config = dict(
    experts_per_token=8,
    norm='rmsnorm',
    norm_eps=1e-05,
    dataset='wikipedia_en',
)
Below are experts of layer 4 (counted from 0) of a mixture-of-experts language model. Rows are named router (the router's row for the expert), gate (a neuron's input weights, with its number), up (a neuron's input weights, with its number) and show model dimensions 0-191. Each number is 128 + 24 x the weight over its row's rms, rounded and kept within 0 to 255. Numbers have three digits each.
After each expert's rows: "gets" lists some tokens that make up at least twice as much of what it gets as of all text. This comes from a sample of Wikipedia text that the model never trained on. Tokens count by the router's weight.

# expert 217
router:117128165108127140153124144079099131097090132115102130110133103117126143118109161175100148100147118138128167133087124138114161121165131113118118126146147084118140160126149149135152169124130110190104148131164136110148138122142148138106158126136119131163133140155106157081170120111095124124114168105148164137121127152108080135148145158124163127098127145064113138175098118115166130101163107181155135148144092146110136143120144134109127168154126104131108128152128103132176148089131118159128144152133108168130126136116151115165110091114090112154182141112123124134126044140125154108
gate0:143114086111147079161108129121140130141122126113097138166078139124109098122155123073118143126158155138124134105139146154147099099169125107136137110117149123098134148168128178141146122149083151155126083116154115135082135110088154095131125109134087111175138108115108135093122131104172122103144112100127115129146120143149148093145100100077137104126156141124129149143160138139130135138122087187146101112122117132058121138070132129087157117134129128164140117118133106139135130084150162094136125142137080125118100090140114134133152134184083100110134148105144169150093139153108123125
up0:146122121131096158140125153110142125170124119138156123105135138133112117143123119178112156135108142169157099117122096184162145126129104101107126090120149119163114164123152140140134128160153129145108113120103114130134141074126154108099102092157129130163128131119138149102128154099084138083115132087131071154084105114150068116095134157120142122162118133108104144090120154112158140115145172115112123117122124151122151143087077145132079127140136100115155142145112089108151119171111091091176160116072121129123141101121088137136100110127123095152171106078104112144142098134135159128
gets: ":", "1", " Born", "E", " place", "="

# expert 203
router:105103143109100133150109142082119131104125100109124110114144115092090143114108155146119132083121121127128171129099118137146157159152104123109118144137178120142116180121129135132101174093114115151100139115149170131127133138143105110113177107115084105137097127157107130101141093118095125096119143125124176144151084150127092164153129150083178136071120169088106118161119148111144127125163093136165134140132111166105143152098142142117096142122121106130097130138092124137127137091123123131125115168138140139139122166149187109149093087090080129162148133130153106117132071137143138088
gate0:115132164182079122117132134113147128093127143122152181073151143083138122143100130108109126118162144139108163102108108137138137147173151127125105156155120062090135105101158110129107132110137133136140127139103110122145101104154161145126117147117110106144122150112112145109128138136135147093168143086144118140136153126179156106085125112145131146146127129123092192150110102096152122125148086145131091082173125181146082110134127131099144104129142171138135194103122153115167149112173124123132104123118146133130147120108123142169119128127122156147139118160112098135088125171118098091
up0:148086163135123130133132104162108103108117095095141157166136141163098144155152085126087141086139161113142116134101173131106127168130114110132115109122133116114143139145131111105139106113146179110121116154122130080124120156120141201150144139110129159154135103132120113144127123159095160114093147088146123160100184210121116130105156138156133128165122128110104126099132112128121099140146093119142115169127089149082115103086105098109129153125115148137123119180122145109159145120103144110157165108131091143138138118165167087087139136134131128111154116171132131123136164145129084141
gets: ":", "-", "):", ".", "°", " –"

# expert 225
router:057133124089105116132126087115112134096107087112140102141116150097088126135112166139114131123154114147114149074148115136127165164133108120117119169144117100170124131123148149079110151100125103139075147100139127082121160132150119123104128140103105117152148145160107108131130147129117128121138157165154135138104112132135100141180148116120151134107120143105095140157121142174153146094160122128154141129138139185067081141102126149139093151087090111130111119136123140156148102095097187171150157146129131134136133119129138133155158118104137138148113094147161149111112101162185154144
gate0:162125142134155103164128112148110137114081142129128097121098170141126109090118084138117126116140119100064124177136140141111126158135112152125108130134141128153132152143153066107137054112097171143121135103116163108132130104107150119133124143095128126161136116149116121136096151106158095119130139111144117184119175111157147094125127124108123100105113165103170120124098139113148159082106125155090178124141077146134124149111116156139139128118108189128116112121127152139095153145081133116141127132121108118103117153184176109142162128073119141127128093137107166090147136150138133117
up0:136149144130087113116122134183169095111124124150144115125170147106090114115138131109172102122107067124106132100125146137074122165140166096085124104151090097112123138106110125129165118122110145132110129142110142119117088155084124115081148126122124098181164128123089094122122128133062114135069130129150085131104134104117080137130137114123150106112133122137106143097154090105092151131133081130165151162145132117099126153112137087107153106119115111145100164098122132131114110122124124159116178130123152167121171167105122143119104144087135123155110101111131159139174130135110140132
gets: "th", "nd", " year", " season", "st", " day"

# expert 253
router:083126154120151103132123093099099130112107153108124104123112148132124146098110156122129141132177079136127144106130108129141148126143092122124106180136129089158131148115113168096118140111116120123086160113152121100114152167159120129127117141123083133163113167166092141096149105155108119145156138149126109140170098144128132149135129119114141165123123158121110117129091172141144156093161121148135155116152072156067095133107107143144130154108109112137112135129107117155137086103100152147127173156105068121123149123145168188175123135089111153136173127103176132103127110144157153131
gate0:079154140157177128165108173147127074134118138100076117132127118125155122112101139093127131137159088130138117139133144104127140125125120072107083178111143124119131129120167103109084092113109118122125129125152116106098137083103120117089135121105147103117122097138114104123146124112132145105124126115148156155163149141156122119153121096108145112134130161112140133099088138149106099126102089149141173107158070155108112162173102116189130110121138167104124122115108090105127109122163136142133119140144088161152166122161153161123124158145167144106102096092128137144084112130134124182
up0:120110138136081133105128141160131139149122154104133154135095156120133057107144103130145203116129146153131100137105151129141141103128155125121131156084131078143145154141096142165169106167133159105134144117125164133133097156113122121111119128157143125172121111148116099136144165149101133089116153088144086113113109126114085132094101097141164175143124160095105157121097144173083108116123106142151124137158136136099090140135125108089132124172171109121119125127089101138141125121088152162160158085127132134134157147117151179135121134131111110141163106170142145099101166119122133132
gets: "th", "nd", "st", "rd", "n", "and"

# expert 176
router:075118136122114136156112133112098113086120122112131103131094131107138197105108151120124131111150092149069156121123136159129155130151097141086107118162152107135137137129167128094132163128115118151087145111156160095137123157155138144141113115110133092120157150123094159119157142133157112127137131144179135149147127166143101107168122142098115153113115110069131144152131154133192177102135097153172158145108108148102105123116118161150149128097096099107133121176077127146152117111094133145122156156140148126172128132135155174144122126105108147157177108116156097109109108130117149130
gate2:115129085133114102141114124152111114149134106136172172158076141144135127189126109137109145119111087117136152111156137115099093117135139141101167138160139105164133071158157125147145128067136130170130147090094145155146156140182140158072094113137139054093157103151115169144130111095111107133116152129157130134126155147100125096127114123129105120141139167113132116113135133108144126107161105133148095120111142144162114130103147136115128135186110144132097114159132077087128140124107114113159160113135117156101113115143115140096135093117109178116141126133115122115146168089128159112
up2:143083114123149153174123111144139147109098125085180109109135143133158147145093126114141106129098178130109154164103129165087132115162173149134090134119120140076161140092103102153101134157145099136111134161129117117172135124137139126088141103127127115133137149136172120114139128151167112124184085121151110115104141113106119081094140146105135074181127129139137122102167138109135166134108137135117095135146129146118121149134132138132127149112141152122127155191102190151129098066110145128106150065162134126127152104139132138134142154137126166110136153112101105135104147102117104144
gets: " St", " of", " John", " S", " King", " Saint"

# expert 23
router:123122140114107097120107078114105145106109132070115106114107167110087177106113126142105167104209108154102140114139106129118154150131125133108115148151128097130120149133147147137094163125144117122126129101131119115109152134162088105143115112129108108144109153205099139120137120134144141134164162142114114137166107172132119182144131154094186164118119156103145137137122133137119156095143111102139163145104110171119108140095120171132120134146123123122117140103114106120120092138126139140156145154108085114133112091173175142171124126123111123168146118131186109132170096144161146124
gate0:131129114130094086084126134066117129136146085153134094153157131122117117099103140153120101147114149103117128105165140150128175128133144104093123138150138109144128117100137103119138118122104126139137091123162117104109066075140097125126151114147144126157127186134151135130122132166126126150161185130151135126106107128122130150140153139146153153192107139149111091107157151115169116129100150093170077167131133145155121115127135152092125103073170113140110096119090089123141127115155111115160119112121120129125138110087094125161113134156126090118131160122177136110097080113143164151
up0:113149096179120112106107117156169117111131115137128119139111144150153144124121109087119177165136130160125151127136120115150106110092137111170106153153130126109172139138166116103112125111139136162113085093122122128115072104101096109136145113136133143184136117154111135116164131122161125153127141125119111155134174174093135162117169158129126161116151154100133125097148128111093114082152137124091098123120127136144137127102133117125116124167076109124119118156121132122145135109192124107112122145158118082134082092109151110087123152137160103187201100143122151118143150145101157093
gets: "st", "1", "de", "d", "th", "7"

# expert 75
router:120096147110114125158126158098094138107102124133090128109129155123132168122141148153130155129137107117120169116096123160134116108166124148084096131147151052139097127131146141109141166103139095126110128112180150089123128159138129131114140121111110102144127172145121149101165104109123121129138136133128116143134130155132123152153129152118144127121150101112118094153101143106207164097186078135141122158128105147075082150081161151146148098111110091131089138140078121155182115124111122117170131147153115157139101142138159126134134113090123161127140075110138105129157107113142127107
gate2:134089163121100140130127149123079108104136113125128164172118110155156131148179101130126183138140088136128131164146119158171099095120169153098162137144174077134132120122158164168142132118136142144102138122108163108135126148136140099120139135129123095132148165107101141119164156150150107142091098113115142160146101123110108133166141167152119111114130140124126097151104112096159148122116151104151110190142150116167150126106104126122187133185129079109105102119156167154119122114088157074145131160145144142128115110109104133118173152156109146116129125122113116162115123091135135117
up2:100111159125173174148117143143154141162129130165138101142136156103190110109109153108116090123145126125099090129149126124140150134093100110103122144121155162136113121162133148132110128097134108123142137102164097141169155100184136166113096125136177127116150111112127105116096121127112104128085122144084110098112129126153139126083110090138091130127150155107126159102120127162114089176132142176111108130134149135146147152144134154135103149131083098081171152127149136090136145160139152161125126091116116095122153111140119126164090136119189097157141111111131091123133135157150070121
gets: " S", " G", " K", " A", " E", " T"

# expert 69
router:138100153113127132143114118101110162100104131118111111126102129115095140098139156140135131089149097180119132139136139134157109096190121124134110180168159125134092155137105149099096169109119075123055150102152140130133158178139154121099134118118106146127127139130094131121131118123126118146148136154124125113127117164152121121157140156099171138107138107120128123135109141098187167114179109145135153152091102146055115169121146144121109164114108085134131161118138120115175135125133127104119132164113122103166124128155168157143137104088106157150160109110143113122185123129134154139
gate2:130122169137106120128080128096085128069132141092081142138117144157132133125149095153128140117150096133117142142137114128111101123178108133138109201106156138095148147149118128160131164128169136136107154126111133142114077152124162176117143102124136125117140150119148126156134184133154115120123127113114117142102149127110148150164161141104138105131110161106140123150131155108184152161106183147122123100122108099170139150123103119108124133154083084185121140151160141136147151128085113107145150108094129119112115144109170140153130131089103178141067136120143098107142125120087129119
up2:183120137121095152117150143109143114104150145168102122133153140154136140161145136138128144110145114131115133119153147098107158131153084094122157121140113164173163111145138153136131171129110108124123074138139107070117132114050154106113142178091089161095085124116137137122121127137151121121112138138144100160160152132149107137136144126127095115135157117144128165122116113167163108132139128115093117098139124111133133141153135127110116091138119098153127096110130093177109113124165185106130059116098131136137112151149125177155153136125149146129086066157096114139155118148131157095
gets: "D", "S", "G", "R", "C", "M"

# expert 163
router:112084124113116130135143127113128144086091113132121096114120124118086139106108159156118181100132106131106153133134126173139154154131089142111127168146171116147100138131095180123128158108123103130117117095174140105117159173131118139113127108134134121117111140182082128125141111114093123129132187137136163151115069151107130140153145110134139115074132142110122113164126128120160150120166122143150131134117071167061121149105154119122143163124126092141126161163101144122130099134122158148146157152170115092181141153129168150148131106103118151129170104109165136121108121130175150138
gate0:124115062180134137119109134095093156117086141134118104115107109142126086112114110152150150129130128124145105106099122184082145142070104129128138152180151125120131153140106111131120099161136079164105133148141159100098124113138125133100102128097130106116117092143108145111122114113130156116147161119110107165174140128121132114128139134186133147109146119115135099100146136101153111101141127146118108132116100200116094150098137125139150116109148116138171113135093120116103115123122148167112067153154149109133134158118153123121127160147154124104105104112175131150099186173164168120
up0:133186154161089130109113137140104132141156102108103113179139142139170128134145121128104095075128080173117152123110141127156121107138142110136117115135124135139167106150137086109129096130133127142128139156166120143101162106128132130131112138142084149127123094102132183114132093099175076134103135121153078117163163114132083145116135156085134163141124142146127154120152152136111141129111115117082107143128110065111162136145143154114061083126126144097104157118112097097136179117152140156144108108123083146102132139161133113150099117152162146153123130119132128139134147114096096103
gets: "0", "5", "8", "3", "7", "6"

# expert 55
router:101116161078093104131124171100147129128113095114147128091127091077142148151097214126154170113126150160106143109140105163120133124113167163098092143158106118161134138155113128132149167119110131168092141121142158112096182121153122134155154112117144097097146121152120131087148146115128109149125151119134131127141107158119095131121130124128181130100121117115091113163103142112174139137113127133168122175139115130091120125116172143137125154105152126138080159107127098140117112129109132114171108161128110135160114115138131147183071075123101127147127146118162144108128110122125139131
gate5:108127121122078146154155139101135105141074147122110115144120106097119160151102155098117138151126085152092184100143167149114128117108097122124130100133123116136124125144137097121103138125115131114159122132140141128109123133151126132151088161125132138159177135134146128113136113136129146127131110146154127129112134124151135080093144125172140139122147157096124143147087150113147127092186150173102155090106104129089147066122108128116131084143139159084099122105086095170073104155104144189096138160148079148128146110147100139149097098160125140118128133122125100091120086176118128114
up5:151124170152159117143097141152113130122160120123138162120165171125125199151132114139095096092082126162126150140141128103135137067170153082162145100124163124109158132134106124137097103101105133097107109132148100151125149156122096134140172109114119116110126099154150100084129137128128182141112133148076121112128144131148112140146139131131122092079093137133123173111144140159172110132146110128067164079107157153134141136145112167168150148129104118133128137121149117116121129153124114112133105108092098129130139116169116166131167133141130172119141172097102130133164113153126117099
gets: "ster", "1", "2", "e", "en", "0"

# expert 116
router:128099153095078084147117111104128153122146098136131123110077105096155150136087155119117166122159126161118109136152102115133143148148134126085111171142160096129107148118156141139097128107115088140078167132150130113134139136146121106108122105113083126149116157145109137102154114111143095106136133121162119143137121181126110148148128150074146167127147129080109113157071148113156142088148123170151109150123119136099086160083136160136092135097096091133137146127124106129131107125133134118124180163145076149155120161140143158139112100117099175122144092094121096110136110146151114127
gate0:117109143146163137117147131157125083107173192129126132120104156113126153106122114077143133136126140115112184159110153139130112072103132166108131179099148161125133104151111089129124146117091112069131135145172105088113138176113115125142093138106135128137123132119130137125152095139149158094144104146134129132113161140146177113124084136152144071112116141113148106104084162114135113118153157155129107147113134071152121138120117135099118126149105159182108152173117178153143152105156124135094133150145162156133119121100143100106107089105124129152161114143124107128124156103097121140
up0:113132141149130117121125145119110140133168168186141129114095111118147176116132162082146091157138156133104118107108120121115152103084104183134154108150126124129131110109133103121142128103123133109165109150161152087116111085131141142127136122126102119154101168154148138152124162132126136145086106113112149108132089095124125178135190156127132151169161118111145141146129059123135157131130118120081119077103085128119136130110108114162116115126119085114119131146104137068148179203132113116110087110118101157110134143146115097160158161153128143143130142132108131120153104133104139109
gets: " List", " Year", "1", " end", " History", "Results"

# expert 32
router:105103135042110112131110130090131110121091088126131133085111127120119200138109146162136163118158135153112136155127086180174120134129135120100101165179157091116133150154137161108109123117109112130101137104155166115125202161141110145143129114132118116099149138161101143119147120144100130127121154117140129131127081161135110172152153157141140136111153136131120138133129169130174155130149104159158119159088089126123111140112130115127086152125118114133089124124119162147141101127128121149142150141126120114148119152148165163153100055107102118147138108113176113105134105134127129124
gate0:142062161120152072131136142120170137104156170106128120115124117134141155146146129102141080141153131137130106136171128120148119109129155112123164153110136120123125142104126151163157087099118110131110153125089110168167133104079166084104084101094143093157129122128119111142128138132111108149122086128112136113135113146093073151149116091143144140133089140170132137160109150107149113154136150149171094115155115112118142111098119169157116154096147147105119153136117143158118086107143160133104124154155120137165146140115195104142119148113137117145159133113146061107114124122151171131
up0:141100142157108127124130148106157172112139104134121154127145117153131154136108131088149177193138117123154132153105115144146197119135087137095150135177142107104129142138122166121133143124120113131113107170178124129152124060101169141137124155118161141142147140142144120084129125126143169121106123154109116135107117084105123127136140115115129130131128145138154120146083125097113085120193112134117139149151154187148131097128141110135146104140119086147137173134204108078155146148149125128125139111116135100130127126158158101132116116151180105116154118098125119133151143080170136120
gets: "\n", "---|---|---|---|", " Votes", "|---|---|", "|---|---|---|", " Pts"

# expert 186
router:090101159057129122161113126107093125102060116092134127093125121132105139133115139154094157118162117146128136129101113156155139125133137114125100176165124116130137171165173169110124149117105107141127122114145174076126143141153101122128122128145104126104121149161099138081178104135082139102114150134143130158134062140124122139128129152092120128089120147113126119169112169096134167131193101140139125148119099151127109148128133145153083158130120095144116136135118151148160121118129135127113124159127129107140119147136162171167116114112073155142134111134137154133151069127130154120
gate0:136115151121172106134116116194124110139119122129143087110141119128068162118138161091150065121109121140129133154122127132123054105123119111075062080148128132085177164122122142116109133147128160147118116136131124150115128121093109138112111170135106170170097159116127102130131141090108132146081138104126153119123120152158118137133112136107163150127106158161122150151166151108131125118140093138151153097123111134091083128120118124108125121079134096125139127105152123123142092087137145087145141116082139094144106099164131117132092134116090129128099119121117104158145112152093125162
up0:143145174115137118118081114204105120114109132130136123057158147129086140150082110101134134112100120163127153134140087122124111127117094127147103092126087123129135114113166128128112119137106086104117101108153109178159119080152117090145122131153078149107125154113094168121145148125097152129116105141115124096148088121127139160138182090143110152141096139118135147158155144111108166100157099103147152150124125133082104134156113104109149114147131083143118180095131098115143133136148135124090129134091137131118160143112153113123133148154114153140138110095101152113123079119112148087
gets: "\n", "),", ");", " *", "→", ")^{"

# expert 41
router:071128149107114069112101126110109131109134092129096129089154145119113152147075140151140146123134116185089128094140097180112147124120132131125108146168127100108141124125125133133127145096135109169113125091139148103110116111152090107121167106141102123097132134135111137092140135106120136144123130114158132170131102166132089159146141135142182167113176156105115114159095154140123127105103128104131126180132094135126137119082164159145129138124121115098104159153100123142129087157090146141169126149105115139147092122113126152165048112127113108165130125109139108120122077139105144098
gate5:101095127130154093120129161124091092106114138126131156104157111080129145112118120133101119123100082122094105130131165073097123135145156142067114135134149162150131117122181151125134131126111164156129113124114155130121080109159146083139122131180126096139116165105100098155141132121142061157092143126121108163098093123150112154137125155101158142149147105146098092169074152128101154134116139157107096166138136117168142131124154092102116124135136133131089116141185132132128125096089127115150137148130119167121114134090148141146121181164129132120141163154111127144125094114111135106
up5:108129130135132123117121163122115118153105135099090122118142142111129127075110153130083151145083058111120142125079111126123158111130128147129142141139156153130108110144132122118117140140098155111163119089176116103087131169123114117158124128123171149103120120141127113076122086120113120121125110117171158068084165163170118141139132117143160128143117188138102161145118118122102146136108152144122141105143144145118149122109147168125139135116100132129137115081117138142119177100107160131146106148110075089102151150105154137144111114166137127105103146178131134149137111106200072111
gets: "er", "2", "y", "ur", "per", "vi"

# expert 169
router:128095133107107096115115113117139122093129099109120121064140134101129161137112183153098157103180089143120154108138106142158166142152125102111121168122132120154117137129153143120107148108106121144112146108155150095098163161185109130126118111128102111137125157133120123118151107103096105133151168155131135141139102162105125185155108142118181147071122142122119104178110129119163148117135105124136153162122069159099091173102158134130122125148124092118120170115106104130131134106116171135126157135143112116158137133119142154152082115103089178166127113106141120109119090136120176125
gate2:110173095150084112104117124144104104114128116135145190130112115164157130135128089183126139170128130157125168111108144140087154134145110115162113144138120109132134121126148098109131131146120147138106130106067157088119130103170166120150150130143131138149146129116184109113173142080155133065143078103142097137144174103121098161103130138131090151150112092141150094134105147144103122109120146108150118126119150165105138112105134152162137137137148148110123119125122129136109155127081116119142081123110142160101087170135093137112123138141160097163080137146097146099162150146123151120
up2:150128130115131120123149122148085168123115073117119138136096147149141142142132128130125128132177069163155137081100119156133165127116121182111122167120157103107120138116123111151138102134100089099132124162110101153154135140135118121119120123102097132126123138161126162097142116112163129100146115113108168107097148139138100209122103130102138118112117092105113097153099129157121100102183089134097101183100086097126124129102145093133119114128128135094122160114095172152140122149175126114114145181141143137106115101177118133137121107137140134129090103082113168140164139151101142113
gets: "1", "0", "4", "3", "5", "8"

# expert 187
router:114140155108132111119092154148119154120125103128124105112075115145121154134104174145120153101151109171107122121121116142153136143155115127077122139136137123138113163150131139143117160114123124152102133116160133073097142103147086139127110126159072114140107118146082111130146111149075132147137167135201176150151129161129108142174121140109162149094181119129130106179117130131126120105161099117176159138094073187094095153130127131141114162124101121087104138124115101131146103100126157148144122176130125108167106128119152131159122133104082153114155119118146141120109109143134140126
gate0:090126101136143112161144169140147121110084091108126141148108097109095121130077142121133138125098127159121108125131097124094143139060145131130148120125126135160081084117147150137148155115153125119142111136188139153147122140135132087155174136104154122157157090132115091102126118116147138106130135108166097122148168168164155135154105119152117165106090122137184105123084142125132112152120142131134162153108139144149135096152127150145143144078125191115122147103102141114112100130098175115135132180160097143170167106163126102146109143114150125114127113118114098108168123102099128135
up0:141108165155119133166146148143099115143115138090180152155153161073151117115095110139156130157149111102173079131128130107113115103174121108127102156119099197111091116148122088144138152087107140143132072142116097118139129117074167155139109123139119099163124111113105105152125084126105136130163150151128181156180150122102129121116126127105108082133106091099179125128090145113139147123127143168125092101149143158139088145156089125147126148135134135133135136140099141132134096132118160138124114139134153068132151130129173151147147143126126132137120110099125121123149097103152126106
gets: "°", "′", "0", " km", "″", "6"

# expert 15
router:114122142105092083155101107113149157111102102135104084127144147119120130148100161134146159088186120140135153126099109154157135146098171119079103167156134091119139141138124123144136152127120120157108150074141118073115161150128126141107185123113103110127089134151105137114125123125095127143142163143123130133165096156096120154133129150099179109094146130128135123186094119101155105101151126111162101166119104134129128145106196136121106139092136125123119119140112134142140088127105145122196111138098137091141112133148190110145118110105084137140135116111142139124136080145135121142
gate3:117111141096139084125129126153124142106115143114111080128148130138152126114152118148150129124104106112136155145112121150193139110109150112129127145144129123175110165097099150125106166090119159088135120102132075161088128158071129181064146111145184151130150121147118159124140128146119109096122129126137196088169125123149111132125142121135125147153105115154143140134125133081144167104104114096099117132116126123127125136124135191138136136129171152140116141141142149147084087124097108089135093139123181083154137085112141159147120081130152147150112141107126100127164123125124118139
up3:147149126128120096135130109101112140124105161128193151160110123142180112072133137133115112141112129093137120093149128111079123105119112110156164152159128122136115165089135098144129118112120103130130155167139125088141107147138135076153101114088155115140107132139133118071142148107131143166111136131116176100117164150112093133077132147122113142136156088084110137148140131140155143122134139164082155110127089155105138144136126124121166141119122121093099135088131073088125151178106126123135130113155111173125148137138089147120179136126156135125136116150150117126157203167121108108
gets: "c", "0", "1", "gu", " c", "b"

# expert 168
router:122083123093075101158091126106119149108143126129129115109104154093122165147072141147102145109119121158127163106157126146122133142155105125121102155135163118140107160142140118131121170093103135134105114124146166106137129137137103141125152092125121083133123150124098128110146123092112113101166158120117168133174104145144082152139109157113139117071145154096115126146122141119150131110150110162164125189094118142085112128108178161119070136099114118104119138163094104108184129117106179155148130131151109136116124152126155124113110100084128137157130103134147119124143084115181143102
gate0:135116172122115118117162141081116147137161141130114108110133140152081137125153107169131127142107108109112128105125145134112120145119094105090127094132111152140105117165133104132130091103149066134104109104115124115145097092187095119132168112107149121160145159115108164074125130123112125123111143140164154170118120127102114160123146112147136113146138102095103153095135176168159091124126129135152122168113121115072150142127100117194164151113124175114142130105138141111126142136155096095155120099124129172061111105061112122126099103140152121119097140113099128117157131152131137122
up0:166130119083138182115064128123134180150135100131159089125125132098115143134104099137112089117098158138127094102145164100111090122114101148115113148123108173128161121136132163163142113122119149092126124125078140066091097146170165141131148083168109109123149110130109115103105152156106109119123131135110087166098126104133134116092118099143149115155100132166131125147094101113123087102119111119144100152129120093129120112135130129167143090112112172113078131152117165119118104136161140158132110101121126108086144145110105130209131143111131144132101133146136127118108101138134131145
gets: ":", ".", " –", "-", ",", ";"

# expert 250
router:087096121097139095123119116140133143116112147118123099112126125115103166116090139141116175112178142169104135081090112166126143171121106141129102140164128121110155137141191141140114152083141119149139135090159162111081133144163101111085119116160109107121173140145075146144143109103120125113110127128132123158144097135119083118110132126120177158122122169123105133145133134147110119111118091129170111165091115174134119144104159152139141122119077103078099120168119115133154105123123158137166146133144134122140105126131168125188102117128096112165149083137145124125118097173129136136
gate0:092121091098098116152101107132137127105105135116132142152129108133125142164079128120092120073090142157130115101116144164057093130103113118136172124132105137137132144129156138127179121096123104180152132127182130111148109120139106111126139124123160110099142127140126150116154087115150123156082144102112179150142121137108137151118153129104172174081164159132093131109130123122121112119160142150121075129098139102152122095137141114073164127135148115156169116117159162151098084113112127108151106110169115098110121118121136127153095110115130107100102086115124098141151139154090148128
up0:132089129154082128128110136117145130159148127147121130140140100077142081120121147143100133166109172191128109114108143150066088115157108134140110108138099129118108143128137127158100141127163133137137135106125113121165116108119124131152106098081114125052105126110136160149106159115172097147175135145132103125152110174118129181174105113125136103116140105174132128115142150120141044115126113108108130177120130128148166145130113142146150125107146143119120116159093137123129149084117090120138141158131125095116151147119101156120119130149159102110136132116148142148183152180126136116
gets: "i", "re", "ch", "p", "n", "is"

# expert 64
router:071125155092122108146125141080149150096114124143110123109125152144153150091106153109104166130120118128148154104115127184157114095132109133108110152141130088143142144139144134137091134067134114127109155117170125113146145164136125113086144116114128132129131134165073120120138083149068116142157170119112132124114133178120069135131133111114128135101147104100110145140099146130178164139194120135156158134134114139065124148139158137125116141111128115114099152125139123152167134129157112110118136166143136109151114124129156160156104101113099209151131120109150121145161098117153144112
gate0:132132122165137118126127124126120117047144111121131122167085114130172113080163152080153135157121109129121137129099108168135171111123150141113107079154098123100153108123122138092101169122156162087129127129126138093129115187127109122133153109149128118150144120134123120106143096140109127117109140125139137125142135189071141105141172160129104133155173110154156156128106127081129168155073139164125173135166125143114129115182148140149102116129151164127129143171112131110128128132139142135120115163137136089146158142169158132116084117132086181133123121128132123114150167122127125143
up0:153106145133104134107137137148142096209120131165130118106161163111102097177144119125111155116094148151136113137107135124165105113105133152102137096128147127132150094157142093154125122101119109131137127101123143162126136070133089115164152087106148155094111150111115127119135142115132131149132166126093128148109140097132133100166087122108139126101108120050090150134120113145141161121155169113136120142131138148102112110149106108122141102084104136132166104109127114157135083148078099127081193095169142127085152142131108108126146145135105173108113134095114157116129109112149128099
gets: "in", "z", "w", "N", "W", " the"

# expert 100
router:124122175090063109108105170137093140114125092104135164078139104144117161139102132142109178143130094148130167113090102141170110112172111125091111134155140098111151151115150124135130157102128098154112133127138142114121159142143115119133140088138095131147093165165120121076145133111106142091168149135155129140149117137125119128151115172100107160100142142107146077186128132111174144102142121141149105143120102163123095135109153135118120155121110097131111134131097133139138115147096127137182108130115095156156128147159153146142117116089081135114156081110177113133140112108133168129
gate0:134170139134166104102161156171113101168129103141160094184127098078129117137128122144123135159117124141097119111101068130095112098136142105133123114133161117132126139080130118148133094120144088122112170104168109109151119129172105114115172083119133163118093134109151118079111133156133141146107123120138151108086137118127117135159115129135128132134171119153121139139114152103118159166169116118104153160086110121144160098090129145147118121124119100126160166132119097107112156158140134114117093118138091144122069113138119100118065128151078134078119154166124116110129106088110129133
up0:129114132100124180114167172159110103116141105114129139123131118138116159113110066135124121174102154102128149158146090117132137123128127122116152142099110124167077141117146118085156148123115091149119137117147114113131110102149149195152134156148125179138109113105118106159152114139116152150131103118147119123143164136145133104093131149144191138133145075161186127098137107116131082122151154099137136092108120122108117148111135130139154126145122145130155150137102097084150136162170132136145140146161142117132125098141159145119151090099172121112108159079103090099118143160151174167
gets: ")", " La", " Le", " San", "é", " El"

# expert 128
router:124107164090128126124128094104121130104105099112104064090127105124115138133086170142089157102143115129127121086112117148126126179129116124125119130158143116120140131163151135097070124070079116132135129104180170073146188146140091140088143115117117110126136147133130140124178097122098110121100160152119156137139117132143133104125129143110164124123110152112120155143117166122181126120160130134206131149148113125103113185135139152125101153127106114123100133114126150160154109114099134118156127119128110124143126145129128126188120104106091114121146129115168138112108105122187105126
gate0:106095130175154160165127142137146119131109124059090123133130104134108128132115140127111143100096134174139141107121099131169119191094162093158126139140128130106125087085150080112144119125156076154116137133119142130102122184068125149082163121146112132138108114101122126128159136087093125109121125142119154149117162139106124102117125115127139099122124117204149133146125135133119133133133110089125187117115142104148135149143163139119118103117136132127108129153115160133160125133101131137086080130102051140141127159083117140101138116132139178144146119110159136115114113107167121114
up0:140120133075165110126114105113072133106094083125128121107123158141071127121135117089160160082124118129120159113149166125174118107158100114145144121145093145126153098111096077111153164124118124155145122127146101153148107139103151146134149134138126114077152109130107128153102108122121115132166115119152134129113097126084134134153073152099087099143089126125145133135106132116151157111046140062167113114155154092084126116112119178145106094122152135097117102165120123107128138118124129151117151110157123111118123146100158113129137142132109127130135124127095082164102102122132133159
gets: "0", "9", "co", "ba", "me", "pe"